config.yaml
init_std_router: 0.0113
norm_eps: 1e-07
optimizer: "muon_variant"
max_steps: 4969
Below are experts of layer 6 (counted from 0) of a mixture-of-experts language model. Rows are named router (the router's row for the expert), down (a neuron's output weights, with its number) and show model dimensions 0-191. Each number is 500 + 40 x the weight over its row's rms, rounded and kept within 0 to 999. Numbers have three digits each.
After each expert's rows: a language model's description of what the expert responds to. This comes from a sample of Wikipedia text that the model never trained on.

# expert 9
router:470611448428461486454492453526519502416511535460524485509548530507487462513537492491483481489506527473475511473522519510562488480589510507465513537513466512460553424495515559449512534462523512445519505500477495462540506579450465450433453520470568543458522524500510494556558540428499520505510546571467470464487477541475548490503492456474492502563486588600544562519529543494501526497531480492516601539528499506514525449436537492574466405484561506490478491491445506454499508435474503526507546537452573531508419475577591520525436393521517492508501509491548535445515564508484460463
down0:530501483470535478519489495540517496533479559476499596420521475517508520453583468430429495412470462513419529548453514481450494569533482555441497463495498412491599523402521504520518491481509487582565527431528451561492457439513508519460510459517504521571475515469516535464452507466425485523513559491496451417476546439508518456478471474442482475559528520503495517493555569497459489492489516504477557474464474449525476514517495508491467544570546548464455495548482549488456427542517504447489540537564474506496487464506518463492427492458522476521504462466601552470607507524513498483
What it handles: Middle and end pieces of non-English personal and place names, especially Slavic and Germanic, like Davy-den-ko, -berg, -ić, -sen.

# expert 6
router:505521488502515551545539563492514538480485415470489521494551525539534464407553489429541514541630471452439480494483568539466519438537469506519488409453516525457491497516478520440491476521488510531502504490489538508459462497429512470508493567516543546491486499485540474502526525424491543498477493542432459477457535470597437506521517502502456511508500475507554556505491507468468434435541445436503449571530498509444543472465490468458485455449462442515524520485487491489494528432487507502436468489566528583557506483544464529486493475499488463621489476510469544482575636559483490465
down12:514532440508524520505556470489522467539435528476538471552533499517457484462502593404428466473493497512462456524505474519549565447453418438490569473545512529571478430517438494514525435525504427529482463492471449418465525467526502483495425577492534486464449535543550521509523531437514509551478470495402462492461468433591475503518479463472494468536489466516492446501530527471532445488476521466559522491563484557499526467469447411506563532491442492511559467542480538472438567494481587494536486507519500533514499488478492531463551519594478492588535475477575473527496532521491480498
What it handles: Digits and number pieces in tables, coordinates, scores, years and catalogue codes, like 19, 28, 135, 977.

# expert 3
router:528533459503496457565435521493484452519461504496469505495542595542564480488600485523523536527520448546497542544455479468537533555563464493495549439527607535519509510492471512542508479506482482559422506465437507507486503532502511538532493511598392504490503509632428473484502504535453513523558493530512449553548452522493508475538513507528570499556492514575445434476494393477511551408487529479486519509508456501463472476536505449502482501455430433531505553491481498493500546533490535472478518437510508508472417510514477504520498457586510488459509543498500436428434503469500438510
down0:492515472519475449475519497436453574527528515475450434452484523430562586462478410524454554514436480508490534500477473536503464477507503535493497516521478461534450481560491479407496506421492467470466463474537567430475467592509517542417490499444460564536555484504583559489491466537461484455484473514538500526513418507439487500503451568525465428501498437492472544445514519518493501509451501513531544472497499518481414495509576431510483543439457445526486515537515519496436457527536563527480459519506544568474396563538447493476553506513567516474481544488508463458562537516556492481
What it handles: Line breaks, section heading markers like == and ===, list dashes, and opening parentheses that start new blocks or clauses.

# expert 4
router:483536433491485545447545502556515481499473520507459541470506454497479464539488510495533573531476527556521435440509569543546466507494427478480496495417447521504553482531482506521490520493574476541481531431429523526529419517534525447526454529512541491485578439478500484536531544504466424485477482487481520428528449496509604450457428476568468491500561567449466467540415430521512530561537513569490520480542413533523523487455463475521534433550496528464464496515573451479436438494461516462528483482551529529505471476530466462478532514438502524557448495451490482408445559497493451528
down0:473518520477561517492483524521526513471479485527482596534521561526541530461501533472505488504539549590527519465507472525480513466449478600443543554448456610440487501427425402474558539497521521547570508508499514457510518508483553496401519497442465455473511550543524498498514541415459522557533556500510548530588511610498489540563507553562458498493488521477465550545558512561492549499464474494556516512507492540554538485509429505496530509453463531457536509474532540449561482521552463520476518452529539515539587520484499536492461494582533510483480518571482513500543516487525501569
What it handles: Function words and verb endings in running prose, such as that, because, would, but, and suffixes in prevented, obliged.

# expert 1
router:460529540412496545492473476503453603494429503534443502522494482436542585451524527511554502444493490445512478494478514508527458476483497531475400500544491501515539551492422488464521492454534518517495517499528510472606446493460583542545534493499553516481488522537474529510481557560459421499436522509479468552443501454452483496538553458549510545493529483449433475550486511560549434493526524584543533601483494494492508460481467521518431494519547462495451551498453524489509475504511458540505548554523513570531529526537537468524396452558524511529417608449520465529494515507492520504
down0:414554569520500497482440540535486526564587506507461518521472524479442529498412518468487573575482523487477513527489491552530408475561439526451587494523548503554529501494516502573499481502608571567498538529461562509586484450508478504564470471539495444427492489490534483523468564462496514449504499474537449578497533542572494500537457489500503494453547507513478541490556508600557515501485536538574520479449532467449476484539443512471482491507526486471513573488506478506493459555580504566504449498538502471525465507524457556486447480529506502515459542485476520558449444571519510464
What it handles: Nationality adjectives and place-name starts such as British, American, Mal(awi), Los Angeles, often after in or of.

# expert 2
router:506488520466467439504462508499475445496494468544436533494518626538542440493511535556534504508528464556491443513544481471485551468522511485593459467474520398471488528528519546455453495489494439556475448486508508472555479519472501494546567499560536526454532542537431404547415563486484442445569492497475512520536534512485544498534502540531494492506475521589446514488446431496518505438561467515545495612451549527460456395499515475427527477514559509562452518487486443454515451500493467475511465492568499430491507480444558533506553535503522460470537465522455519457506491532507487493
down0:469552423442503495526476436587481582491490497504501478540435507458515511570475541463545535508477521458522430451475443425479569520514462429445557547546480492549488530519552515567424453455488485503474552549533455505477533552422512515479476564473538525451527548426452505515519543512510490532514456472519603419532491511482567492492432549479506499457535564496530525550503523541465509457451478442432493438534584496463537534456547521539511510469493479427515513464554543491529502448561536493557507485483511467526486556544449521513463567537532548499542439467442492493457483527505507515
What it handles: Table headers and pipes in sports and election tables, and competition words like Cup, League, round, season, votes.

# expert 7
router:492479500491532378476475488507445477513513458503550506488475541517483548525527568573495620516531509468538516524550483531498439489410487433484438494531520524518482496451460512545538509523506562481436511480476525457456529524524556534414516567526484523507542528510460533466501601489476489469494484555493483481468491520582449522536468513518568482506530506422483511451514466493468482468503464450519578515456501518469481457528519482512505423474543531474520550457488518542558534540500579425497484410514463527491500553490540588474537493451548383495465521409589463504556489485476537527
down0:517530564574501578547534505565485540506450518575514537502533516522474429472496527495518486513558442463457482458477503432470496589519485465469460499414526525480511469483497504580555539471466530465517502456488526416558513503483551550522522541520450462494496483487491473479449520526528531586499557503453514469572444411538495499515531448440489538504480480575522510472494447501524530513496462532474528495570487494536531519458510566487539556477499431500574543480483530436461503542575451518565544538495442531545511526555504455477450512509477509513444528444464387493423532477527405439
What it handles: Common nouns for jobs, works and fields, such as film, director, editor, design, book, business, often followed by of.

# expert 0
router:501500468517430542500548567543474581584515453515457534489576522490573491494535514490449516463453507555501520502469481458546529526488509546569537543417531535511499508470479523525432490524452518476512520520544428468552479557556504557517512452533452554501469460467495506545567533543535534457527516555505502428485521558472472532536518559504519455499496507505476457531490530404512481545434448515426444510590460546469476506530491446434544551548516547496511529495590479565489495576465509456503608434535519528499547550548493496509486522520500515517530535505529488551570534606504464521
down0:536524440534453477525536547530526491517566582457471478489522550503559557491487505480598456550531538508585499438504422530533561507500507548509555530506458506444468498507471367520467533461485548505502479470507518453460504552429470531527488539505500562475532531492527479551515478480519510580532468487466440489549516508547433547547459503546470494492517487464483527505487510499568581470443428468555487453497487441510551490420450447485515484438503446484481460444450429520421494455521476563454522485556495521568432457509458525522516524468498487520532530561469485518547558462568453448
What it handles: Commas, and, or, quotes and closing brackets, plus initials and name parts like W., Jean, Dr., often after album mentions.

# expert 8
router:521572473447494474470500495491487557491510501501439454501498486511522511532464519522486500513481419579440515473480483456499562511508462520588502499567590481499486482485474567474528624458448456498506538483529579574572481506521453512497523543568596586501501454471479441614513494433493377475555495442457418575503559496508527457505524480482536507458462491403527488462470487535496552475553502461492544477450511509516510443524509451483465489488492488493547531502469473542468465494513529465521513442465490471511450420522513439461556462563477497520469507523458435506479502479483513474
down0:427437480486479483471528465458455504476521498455598562519518524505555494491486515496465477538584426474550491530456508519565478525451507430567533555473524550470499462467500527491468530471430489579492514431552497443524481444455457532531555534540526520556422524500495418512515454467498490461496509496451450599495568558569441460527518458517453517514460534491533445463441536530480572449594576523518490413465468528534506549399455436524456473487503538490497504569495482517445521470471538491488541512532475419469525510484514508530504537482529532508494546517522447497490441493501513441
What it handles: Dashes, decimal points, pipes and degree marks between numbers in scores, statistics and coordinates, as in 2–4, 82.6, 41°.

# expert 10
router:489524530485535536584566584515523505536490428601481559472531559443475446436527526517515531486484499506532476544448570529517492491508506486496448542502526523542505409475494508467546481492474492531575495502461496543464434505552513477518505503567465475510449479563470459507483478525506513488439526474503467514416483386475511540482569471481484482517522482490522460492497546486520497538498419532437443464557385552514493520429509470495486526536438526579535492539507483473471546501473497551599444509526476563490527482466460558549436435505529516509466533484444457429563490493435428522
down0:603492461493487493454470483453449500525500487495520532478452522463474603473494450462502514540499515520498532534512475527480553519436447471496538488509518550551613487477560466497503497470541392504517516506498560465565518513472541520444533499482492424529472469502453458544431506489476467435437495468525518563531508498438450472456486544490525433471536509502499519516508493482465495484496528521512491511562530513453459508518450582450444566514558483439612487516408564441545488476597542503507478531481438575521411453512503460555477553508500606436505500474544482516519487518516478534
What it handles: Capital letters opening a word after a list dash, quote or bracket, like - M(aulbrack), "H(appy), (R)egardless.

# expert 11
router:457466465461528518514556481517558480552569523492538442526491457484554459501560507469478531497661504490506516464521498461509516440457539467490418439506460533525508531519470505444525503516452507525471532483505439437477561483498627463447497507477428527460516485519480477571573491517484516452495536483440489482513575563499518448560544444527456493518486638495500506523464491483458610500519488555496549414485467524456519480460539478458535411502447469512510513487522495531481507506487487511515462516552527536465518533483507491473557411539493472492574507545454530495461483486478541557
down0:519476514459407506458466501519478510366549464464459493492496487458499515531464469500549481445467545519560529446532492469536535562403461545457442411492519482517431508463505489577480518528463526469472528482515519496455471486489491449532485495457532510596574552526433489496549535496497497505512476523509506467587510463569427532489444559387479568454525540536477492497539454465504514534456432467397456554502513430494497421525526575508547535473576525477481570510495514515543479547522465462457530489475545494494512528428481502511536526485510464471515488528442456514448459512513510525
What it handles: Inner pieces of common or technical English words, such as tem-per-ature, br-ill-iant, or-th-opedic, s-ugg-est.

# expert 5
router:514587530469507502506486529534442525450571467464543493396474527534477482447499546486537492551507495425465567511543563501553481517485422506571521462624487547522582458517465537504480542495530541463596566469490514445494540551504470494454509485550499469485477446518500558463577517463443508520504544485484465581473499472527393480571517555514536468443508551500503514482508529542535448440476508452499554507532510527517493505507481455609550487427495507498546501483485482510561518482463498510518493485501422494521437521557564454537462533431482480422547495468529480532465527492497491452
down0:488495472486459527496479494563488523467501429486530537455476549555533528463478467542536448508520521466526546451480546495489529466543503513602488447510537449510537485636472541599454602469543517541501477477535497406518434561474489460541485428463569469543493478499460476491505527510382449487504435463529497432476452492529482447473512406460509489437510474486455556471495517529513479481494518558453456474541451560472541449452540524492504457511503470529555554505462448457436425464536519484441533471533472495481560491496530461535478479496522483442536524535483516481525470476569558513
What it handles: Prepositional and linking phrases in biographies and team text, such as in the, at the, member of the, He was.